Experts of a small language model.
Size: 8 layers, vocabulary 8192.
Experts: 224 squared ReLU neurons an expert, a softmax router, a shared expert of 256 neurons.
Training: a variant of Muon for the experts, 239M tokens, 7297 steps.
Below are experts of layer 5 (counted from 0) of a mixture-of-experts language model. Rows are named router (the router's row for the expert), up (a neuron's input weights, with its number), down (a neuron's output weights, with its number) and show model dimensions 192-383. Each number is 50 + 15 x the weight over its row's rms, rounded and kept within 0 to 99.
Before each expert's rows: "mostly gets" lists some tokens that are sent to it at least half of the time; "comes before" lists some tokens at least twice as common just after its tokens as in all text. This comes from a sample of Wikipedia text that the model never trained on. Tokens count by the router's weight.

# expert 6
mostly gets: "ć", "ić", "ians", " may", "idae", "ants"
comes before: ",", " (", " and", "\"", " be", "a"
router:25 46 47 47 53 68 66 14 33 76 35 44 37 63 42 47 35 43 55 48 75 60 51 21 53 40 50 59 57 27 46 33 64 64 47 56 50 48 45 49 52 65 63 50 58 31 60 49 56 19 62 66 60 85 50 58 48 67 63 12 51 50 56 49 37 46 82 57 31 59 58 64 56 32 47 31 64 57 72 52 44 48 46 29 65 51 38 49 47 41 56 26 46 12 38 46 68 37 44 75 29 35 55 41 22 46 45 51 48 69 60 63 67 41 51 60 42 45 42 34 70 61 61 68 54 51 75 63 41 68 38 50 46 62 04 51 58 54 26 48 37 48 35 65 56 33 53 49 45 66 41 54 23 61 45 60 26 23 47 64 39 72 35 39 81 54 67 44 55 35 80 46 33 39 65 24 68 67 64 54 28 36 57 40 43 48 80 40 49 29 50 79
up3:57 57 44 48 61 55 76 58 37 48 51 35 55 70 42 46 50 18 39 35 33 69 41 61 57 66 38 43 56 57 50 56 82 55 46 63 87 21 28 25 49 39 55 51 51 67 38 44 61 24 68 81 54 65 72 64 39 57 43 59 43 42 44 66 45 38 40 35 69 67 55 44 65 58 47 49 69 54 44 43 67 60 54 35 48 15 60 36 37 47 68 55 29 35 42 36 47 40 16 36 36 69 54 43 23 67 31 48 45 55 41 34 44 46 70 50 60 53 73 40 38 48 21 75 57 52 38 42 41 33 38 43 33 45 37 65 64 33 54 67 77 70 43 45 48 45 43 73 68 65 61 55 53 57 38 35 70 43 33 31 46 41 21 37 70 63 35 43 32 42 58 77 61 23 24 81 72 36 66 65 72 59 20 32 53 28 30 42 50 54 66 43
down3:61 46 76 39 46 44 43 38 57 53 59 79 53 50 46 67 54 44 37 34 47 44 47 40 68 45 64 60 58 56 14 18 64 37 58 58 43 36 43 47 59 46 43 61 28 57 81 77 42 62 47 38 56 59 66 31 51 56 29 41 36 57 34 45 55 35 55 32 46 59 38 63 50 29 29 45 32 75 33 11 42 47 38 34 65 78 30 51 53 57 58 53 54 49 42 42 49 41 50 70 31 66 35 48 51 60 72 67 48 53 53 50 33 46 37 70 60 44 49 53 22 62 57 63 88 54 38 50 63 59 44 45 52 49 40 50 50 57 12 52 41 67 60 52 24 35 42 54 54 76 25 59 22 70 40 26 43 17 27 38 01 48 76 60 61 35 20 57 51 46 46 44 44 38 45 43 71 52 37 63 77 68 51 47 63 56 58 30 49 68 40 28

# expert 7
mostly gets: " have", " has", " had", " when", " where", " became"
comes before: " the", " a", " to", " his", " that", " an"
router:22 55 38 43 41 75 61 78 37 70 50 54 29 40 39 38 21 72 53 50 47 57 38 42 59 42 44 61 59 66 70 41 80 56 41 52 45 17 35 67 60 60 49 50 49 69 50 47 51 61 62 49 60 55 25 71 52 60 61 54 53 56 45 29 46 52 53 38 59 45 59 50 61 49 58 32 47 35 72 77 28 62 42 48 27 63 48 54 51 28 56 61 46 50 34 34 71 40 62 43 37 48 58 40 38 48 35 44 70 49 54 47 53 43 28 84 39 50 42 45 62 57 36 32 31 44 43 52 57 60 39 51 49 58 52 50 35 18 49 79 74 51 60 37 24 48 64 35 31 55 35 46 34 92 40 45 43 38 65 30 29 31 17 16 73 43 57 15 59 45 52 55 58 60 35 58 56 57 55 48 59 77 40 29 38 33 37 56 66 49 69 51
up3:11 55 57 69 63 46 56 66 44 59 49 60 36 54 57 24 56 39 33 57 65 67 74 45 53 37 35 97 43 56 64 45 37 48 74 55 53 42 67 22 48 60 64 51 24 63 75 49 41 00 35 33 51 39 38 56 52 65 70 45 49 62 49 43 53 87 63 36 55 37 69 73 55 55 57 60 64 38 58 60 34 67 28 44 76 37 42 58 43 54 58 57 67 40 32 55 49 44 57 58 46 37 52 39 57 49 41 15 46 29 52 44 66 56 56 58 45 47 36 67 48 32 66 71 32 39 40 73 55 53 53 59 62 47 47 45 61 17 64 59 56 57 50 32 38 64 38 43 56 55 37 55 44 54 48 44 27 52 58 64 54 28 52 30 46 20 40 30 55 53 40 63 65 51 65 52 75 66 27 59 87 73 87 67 36 59 18 64 72 74 57 62
down3:60 53 47 67 51 15 54 54 62 64 57 53 70 39 43 74 52 42 50 52 52 65 44 59 69 57 60 35 68 40 24 58 46 48 32 18 84 51 55 71 45 21 36 54 40 72 73 72 54 24 74 26 50 64 52 30 35 45 48 24 28 56 52 61 33 46 43 64 82 70 42 35 90 64 52 66 55 63 32 54 84 80 34 56 54 64 74 39 43 28 52 44 22 32 49 63 31 46 63 57 38 41 56 64 19 33 60 65 46 44 32 32 46 42 58 44 33 58 59 59 34 51 39 42 63 61 53 69 21 79 52 52 24 62 28 52 50 45 38 32 39 32 49 71 58 64 23 32 54 74 45 56 48 49 19 73 45 56 66 47 46 33 38 52 23 17 56 47 55 26 55 62 31 34 31 25 58 64 69 24 61 43 51 50 47 56 65 40 55 62 70 73

# expert 8
mostly gets: " of", " American", " former", " African", " United", " European"
comes before: " the", " States", " United", " American", " New", " England"
router:36 55 44 39 28 75 58 70 46 59 49 53 29 31 42 42 68 62 43 39 49 60 50 42 56 40 32 66 62 71 53 72 58 37 40 40 72 40 46 59 43 33 54 56 29 32 32 55 88 46 45 47 41 49 54 49 38 61 42 20 46 38 58 26 36 39 48 79 36 23 52 57 72 37 51 24 60 69 57 62 28 70 35 20 41 47 61 58 47 51 59 36 32 42 52 73 47 51 62 63 67 28 64 24 35 57 55 57 60 29 46 27 69 56 59 79 77 54 41 47 46 34 25 40 33 70 51 30 58 62 50 77 45 72 41 47 29 47 40 43 59 27 34 51 59 46 40 35 46 28 49 30 37 65 36 75 50 60 65 55 49 41 48 42 61 55 46 24 42 45 59 40 74 32 64 36 53 28 49 51 40 38 45 35 33 31 37 59 64 41 75 61
up3:34 47 53 53 42 46 63 42 80 71 29 54 63 61 24 34 46 68 49 36 51 51 73 77 73 52 66 52 44 53 71 49 38 21 35 53 51 60 55 47 46 29 25 33 55 50 48 60 24 57 42 51 46 36 44 76 74 99 16 58 45 39 24 36 46 68 49 40 61 27 56 68 54 40 72 61 42 53 42 58 66 29 69 48 52 71 38 83 29 51 64 21 42 56 69 61 73 69 16 32 62 35 47 68 61 59 49 63 22 29 66 53 43 52 40 40 52 51 54 43 59 40 53 17 38 35 66 56 37 43 34 59 42 64 50 65 77 37 55 38 41 45 44 46 61 62 46 43 28 42 49 55 46 56 21 64 55 60 47 53 35 74 65 64 82 43 64 57 40 35 69 56 60 31 56 69 69 33 40 67 55 39 58 54 63 46 46 59 46 55 63 30
down3:85 34 36 47 42 84 61 48 65 68 45 45 96 39 88 31 63 44 56 59 35 32 57 40 66 55 56 50 33 52 78 44 46 63 49 56 37 56 11 31 36 77 53 81 49 60 64 54 49 40 57 50 65 71 48 62 46 71 54 34 43 43 73 65 51 60 72 63 53 43 51 39 44 53 49 63 27 55 37 30 44 21 59 57 37 50 64 49 47 14 65 33 75 12 62 90 69 21 39 37 57 64 51 35 64 35 54 62 13 57 41 57 48 54 25 42 49 30 26 51 28 43 44 46 62 55 41 43 48 60 32 50 44 74 48 76 60 47 73 74 37 37 44 35 34 36 41 24 58 62 61 72 28 86 45 56 72 68 62 58 54 46 59 56 50 53 52 51 56 47 42 65 49 40 42 34 46 51 70 45 58 61 28 49 33 46 32 71 31 52 50 58

# expert 3
mostly gets: " \"", "\n", " '", "′", "\n\n", " Coordinates"
comes before: "-", "|", "=", "The", "In", "19"
router:36 59 55 70 58 49 48 66 49 49 55 50 58 79 16 47 51 80 46 24 60 62 58 48 66 47 51 62 34 31 75 32 48 64 47 42 67 35 28 50 25 30 64 42 49 48 28 41 41 50 54 44 35 35 68 36 64 49 73 33 50 47 64 59 63 41 32 60 49 18 41 67 56 38 46 63 72 40 38 66 30 62 18 28 47 44 54 55 61 52 51 33 31 53 38 66 50 44 25 47 52 46 57 44 40 73 54 41 42 40 69 95 63 63 52 44 46 59 68 50 40 60 41 27 48 52 70 61 60 52 27 73 13 66 51 36 29 38 49 83 62 57 59 39 68 40 63 48 36 49 48 57 50 29 37 77 50 21 68 27 46 44 37 55 70 26 58 55 61 49 27 47 68 70 33 44 42 45 55 82 64 39 56 36 40 34 84 43 63 34 72 61
up5:68 47 46 53 68 39 44 46 29 66 45 43 43 93 53 38 67 50 28 88 44 88 65 39 40 52 57 45 68 64 41 70 28 58 62 62 42 49 50 52 52 36 83 72 58 72 59 44 60 44 60 49 40 24 49 53 51 29 45 31 41 57 57 53 33 55 43 39 23 65 55 49 59 33 61 35 65 17 63 56 48 58 39 54 32 46 45 57 64 44 52 45 42 79 83 53 46 66 80 52 29 48 61 45 34 40 73 33 49 57 59 76 28 18 18 27 50 45 52 55 18 67 62 63 35 36 52 41 48 50 30 49 52 43 55 39 52 40 41 48 34 39 54 41 51 70 51 42 49 47 53 35 56 58 52 54 32 52 51 39 34 71 62 66 25 13 59 30 63 64 59 36 20 38 63 71 56 64 62 54 48 59 70 52 43 46 54 41 22 55 33 62
down5:32 38 53 61 30 58 57 87 48 60 45 56 43 77 68 52 44 41 41 41 68 34 61 59 52 22 77 64 58 50 34 67 60 22 40 74 53 51 42 59 51 55 52 54 48 57 49 49 60 44 60 38 83 22 45 70 46 84 61 62 39 03 59 46 74 63 42 38 60 49 48 37 43 51 54 46 50 73 72 70 36 57 40 50 37 33 40 80 58 67 55 57 51 53 73 66 61 49 56 85 78 25 24 72 40 61 42 26 27 53 62 39 66 81 68 40 55 53 38 48 32 49 50 51 65 64 55 95 07 51 33 46 45 44 42 27 32 35 47 53 54 37 64 68 17 54 51 73 59 37 79 49 64 64 58 58 30 43 66 47 58 69 48 42 40 51 65 74 45 35 29 36 66 42 36 67 44 48 36 56 59 60 23 48 62 36 28 64 80 30 42 26

# expert 13
mostly gets: " member", " Award", " politician", " director", " Party", " Education"
comes before: ":", " of", "s", "\n", " in", " and"
router:25 31 42 45 33 39 65 39 68 67 24 75 52 28 44 39 56 65 59 55 52 54 60 57 72 52 52 59 53 33 47 61 64 56 39 45 71 68 24 66 35 24 47 45 52 63 44 53 49 45 70 61 43 43 59 69 35 71 61 15 58 57 37 37 65 57 69 44 34 58 70 49 80 40 29 30 82 51 40 64 70 43 24 17 81 41 41 39 65 43 17 54 37 13 63 40 62 70 61 67 42 41 52 55 46 63 54 50 45 36 60 67 43 32 57 52 51 46 33 37 65 78 17 35 35 64 65 78 35 69 44 80 39 59 48 60 57 53 33 34 31 43 37 36 38 49 41 25 51 43 44 40 46 43 50 70 37 40 58 42 41 39 29 34 58 49 49 57 37 40 57 41 64 58 61 31 73 42 55 54 30 29 54 66 37 49 73 60 57 56 66 56
up1:53 67 38 42 49 74 43 50 59 79 34 59 45 62 46 39 24 24 55 57 64 65 27 36 21 41 68 46 58 45 66 54 62 57 39 41 54 22 75 57 66 55 19 45 54 42 59 56 47 54 43 24 42 89 27 44 44 39 38 49 57 45 55 38 48 49 84 43 46 47 41 33 39 46 50 74 70 47 64 49 47 45 50 26 54 51 30 42 40 29 55 75 44 80 59 62 82 63 60 44 56 53 52 36 50 54 56 57 64 54 44 70 24 57 45 62 36 47 20 75 25 52 38 45 36 35 60 63 69 36 63 59 47 54 46 46 48 34 41 53 74 80 53 33 62 28 55 47 63 35 78 37 32 41 64 49 38 22 67 32 48 43 25 35 40 51 87 26 40 58 55 46 55 61 46 17 50 40 43 51 64 24 52 61 42 84 39 51 50 63 45 59
down1:48 67 56 63 70 58 53 58 49 40 65 60 54 72 49 49 66 57 36 56 56 37 52 19 43 60 55 51 84 28 62 47 78 57 54 78 57 64 52 52 69 59 30 56 19 50 35 56 49 41 15 47 49 56 47 38 54 61 54 57 46 32 48 32 51 62 61 47 61 43 23 35 31 39 51 64 38 20 41 64 62 59 09 31 44 53 55 50 61 57 40 87 74 75 52 55 66 52 50 49 47 53 08 45 51 84 46 42 32 49 40 37 57 75 47 43 19 42 43 68 40 47 61 46 39 29 35 78 40 55 35 36 38 41 43 42 41 44 74 48 40 39 27 56 36 34 51 45 37 19 67 17 63 54 57 34 66 30 45 30 61 56 48 70 42 40 56 46 43 53 70 50 55 42 60 27 20 38 60 45 57 43 64 80 70 63 37 48 34 46 57 33

# expert 5
mostly gets: " km", " kg", "%", " ft", " mm", " %"
comes before: " |", ")", " (", " 0", "%", ";"
router:35 49 56 41 49 47 32 38 37 64 37 58 48 50 58 26 57 81 53 30 68 54 60 41 72 31 68 93 69 57 86 35 80 51 67 42 62 41 38 59 61 22 52 35 62 48 43 57 61 53 25 61 25 67 59 64 31 42 58 60 66 34 62 65 33 30 62 59 28 54 73 73 59 52 50 44 68 71 53 47 46 74 54 37 74 33 42 55 51 58 70 59 52 20 32 69 66 74 38 48 67 49 54 58 63 45 45 76 42 53 47 53 59 34 66 52 33 55 51 58 57 51 33 37 46 65 69 56 29 49 81 60 48 79 53 49 40 55 21 28 42 21 39 32 74 32 65 34 20 66 57 42 25 49 42 56 49 24 58 69 33 52 40 29 58 68 31 57 38 55 58 41 42 40 61 50 83 39 25 56 24 24 51 26 52 60 42 48 33 36 42 53
up2:61 66 59 42 52 50 17 41 46 35 35 32 49 61 53 47 37 60 57 32 58 58 49 36 37 47 43 54 43 51 66 40 76 61 24 65 66 56 41 59 75 84 54 71 48 41 55 63 45 60 36 68 59 57 29 25 60 57 41 56 54 23 64 69 71 67 63 60 63 57 59 49 23 28 56 38 45 47 37 46 37 46 64 73 83 48 81 57 80 63 56 65 68 20 63 55 48 34 70 51 64 24 60 41 57 68 28 56 52 18 52 54 64 58 48 40 55 66 71 59 45 48 69 65 60 41 67 47 64 71 55 83 31 59 59 63 53 50 60 32 59 52 35 59 56 64 58 63 33 21 45 58 34 47 61 46 46 84 48 40 22 46 44 55 64 67 35 42 52 49 44 62 64 27 56 61 52 47 35 31 59 45 55 28 19 55 44 40 59 53 43 61
down2:57 66 40 53 37 21 45 58 55 58 29 65 44 80 47 43 50 52 34 38 65 47 25 49 73 66 46 50 42 46 54 51 50 40 34 29 76 64 67 41 28 58 37 42 39 41 38 51 62 46 55 73 43 51 39 44 53 39 74 51 32 33 52 48 55 53 42 37 45 48 56 61 75 40 65 49 68 62 40 51 56 56 59 39 70 74 56 41 67 28 64 54 79 58 65 71 57 65 59 59 56 61 43 53 47 51 25 39 63 72 56 45 39 60 28 83 67 32 44 45 68 35 45 50 52 57 60 63 33 74 48 57 72 32 59 72 49 41 67 56 23 48 36 43 57 39 84 51 57 35 38 35 42 54 41 66 70 39 53 62 53 62 56 57 49 40 30 57 42 21 53 36 30 65 56 64 30 35 78 41 65 51 92 43 63 49 81 31 48 67 63 59

# expert 11
mostly gets: "5", "8", "4", "9", "6", "7"
comes before: " |", "\n\n", ".", "–", ",", ")"
router:51 41 30 83 39 40 40 40 44 51 36 54 47 52 44 36 70 55 44 07 75 46 59 45 49 47 57 57 46 25 72 58 51 71 48 43 43 62 63 65 37 43 62 26 63 64 61 43 38 55 66 56 25 22 67 70 30 43 61 38 46 24 63 50 27 22 57 60 29 44 68 41 74 42 45 33 54 65 45 41 48 47 47 38 53 38 56 57 68 51 71 76 37 16 42 85 33 62 60 60 34 42 32 46 50 71 54 36 63 58 62 71 29 23 60 78 34 76 63 60 46 31 55 40 39 47 54 49 59 65 53 68 51 53 54 48 55 49 55 29 70 86 40 43 67 77 47 55 55 42 45 53 39 41 41 54 36 50 48 52 27 54 57 37 53 24 58 74 40 61 74 53 61 48 70 59 74 19 43 64 42 57 43 63 50 66 68 34 56 47 45 65
up2:54 48 61 49 80 27 15 53 47 43 33 71 41 31 47 66 34 49 55 68 72 55 73 33 55 54 69 40 58 35 49 41 65 53 69 33 59 48 30 74 55 38 56 47 48 44 33 46 52 49 63 40 30 57 19 57 45 49 44 38 52 59 56 44 65 26 47 63 72 69 78 30 32 61 51 45 40 60 59 21 65 60 58 72 67 48 50 72 65 63 71 53 49 76 51 68 69 60 29 24 51 38 32 35 45 62 50 66 65 45 67 58 54 31 29 43 44 60 67 44 47 23 61 54 31 49 58 44 48 54 57 85 71 64 28 54 54 85 51 43 78 76 74 52 67 50 43 34 67 44 53 49 64 41 56 63 42 50 63 63 51 31 38 61 51 41 59 21 65 38 68 54 45 80 48 52 75 33 39 59 29 31 60 28 35 45 46 74 39 44 62 66
down2:53 34 48 52 43 57 49 32 50 39 47 65 35 53 58 52 76 61 54 44 32 40 57 51 56 42 76 64 48 54 54 39 35 19 77 61 45 76 47 17 76 56 41 56 32 36 59 54 56 20 62 54 40 41 39 47 46 50 67 65 55 63 66 59 62 65 19 56 59 47 29 31 23 61 43 32 53 50 53 58 61 46 13 53 39 67 65 72 48 52 29 63 38 73 38 56 20 62 38 42 48 52 16 41 42 54 37 50 50 56 47 55 53 17 61 50 69 52 55 61 68 42 46 25 27 36 42 52 63 19 69 53 49 60 35 53 28 60 42 39 40 79 53 43 22 50 54 61 53 52 77 65 23 23 59 41 45 49 37 54 58 46 47 36 27 59 64 15 56 13 39 71 58 46 59 51 39 50 56 52 45 48 63 55 70 60 41 46 38 39 42 62

# expert 15
mostly gets: " life", " song", " development", " war", " water", " military"
comes before: " of", "s", " and", " in", " to", " for"
router:27 37 46 62 32 46 67 56 39 66 61 76 28 36 33 33 21 75 65 39 69 55 38 44 64 53 37 66 57 50 70 40 84 40 60 49 47 45 29 66 49 41 48 45 40 67 44 60 50 48 55 40 59 58 41 50 40 75 63 59 56 23 46 37 40 44 89 54 55 63 49 62 81 39 46 43 58 66 40 56 43 46 49 44 59 43 52 50 37 59 61 63 32 34 36 54 83 72 56 72 39 35 54 53 44 57 46 50 38 40 66 74 67 46 55 53 40 59 58 41 81 61 28 32 39 49 55 66 56 60 38 64 50 56 56 02 52 45 40 66 52 26 21 28 41 59 64 20 42 22 38 35 51 82 50 60 47 31 39 30 53 58 26 32 59 61 64 41 42 31 64 13 76 45 43 46 76 69 26 49 45 49 51 60 46 51 48 49 50 51 57 54
up1:52 60 40 42 57 50 32 47 85 21 57 47 57 90 62 58 55 59 47 50 59 39 32 57 49 43 51 47 51 39 37 60 68 57 60 58 61 31 50 26 53 69 56 67 29 59 83 46 51 50 61 60 65 58 20 40 51 32 48 45 64 32 40 64 41 56 57 54 69 53 52 47 15 53 45 45 48 50 70 28 52 47 35 61 48 51 52 40 47 58 37 41 33 44 54 30 60 51 40 47 71 51 40 63 60 50 58 47 24 55 44 54 55 56 76 59 47 45 80 46 48 40 28 40 55 62 37 11 77 31 30 32 30 75 48 46 46 54 56 38 59 62 79 30 44 36 74 12 74 81 54 62 78 50 40 51 64 67 42 60 46 53 71 46 82 56 65 70 51 48 26 08 60 45 22 53 27 58 51 51 31 95 70 88 64 54 50 39 63 51 58 37
down1:45 59 73 52 53 70 54 45 42 70 59 41 33 56 49 89 45 70 57 53 65 38 40 65 53 28 71 61 25 43 67 25 50 68 48 45 48 43 33 13 51 48 47 56 47 56 55 54 41 43 22 45 50 52 64 52 67 40 62 49 60 13 42 70 42 47 52 41 41 63 34 65 49 49 48 31 23 54 69 16 55 34 46 15 74 36 62 41 36 55 53 55 43 60 62 32 50 36 32 25 42 62 37 37 42 49 82 62 53 60 69 25 54 54 54 46 16 26 68 60 31 55 39 35 58 53 47 48 52 62 39 53 44 72 38 65 55 57 76 43 52 74 54 36 57 39 44 68 44 52 55 46 60 58 57 64 43 71 67 66 63 55 48 59 53 51 40 57 29 70 41 27 62 51 44 60 40 73 46 42 42 30 69 55 41 46 36 37 29 63 39 33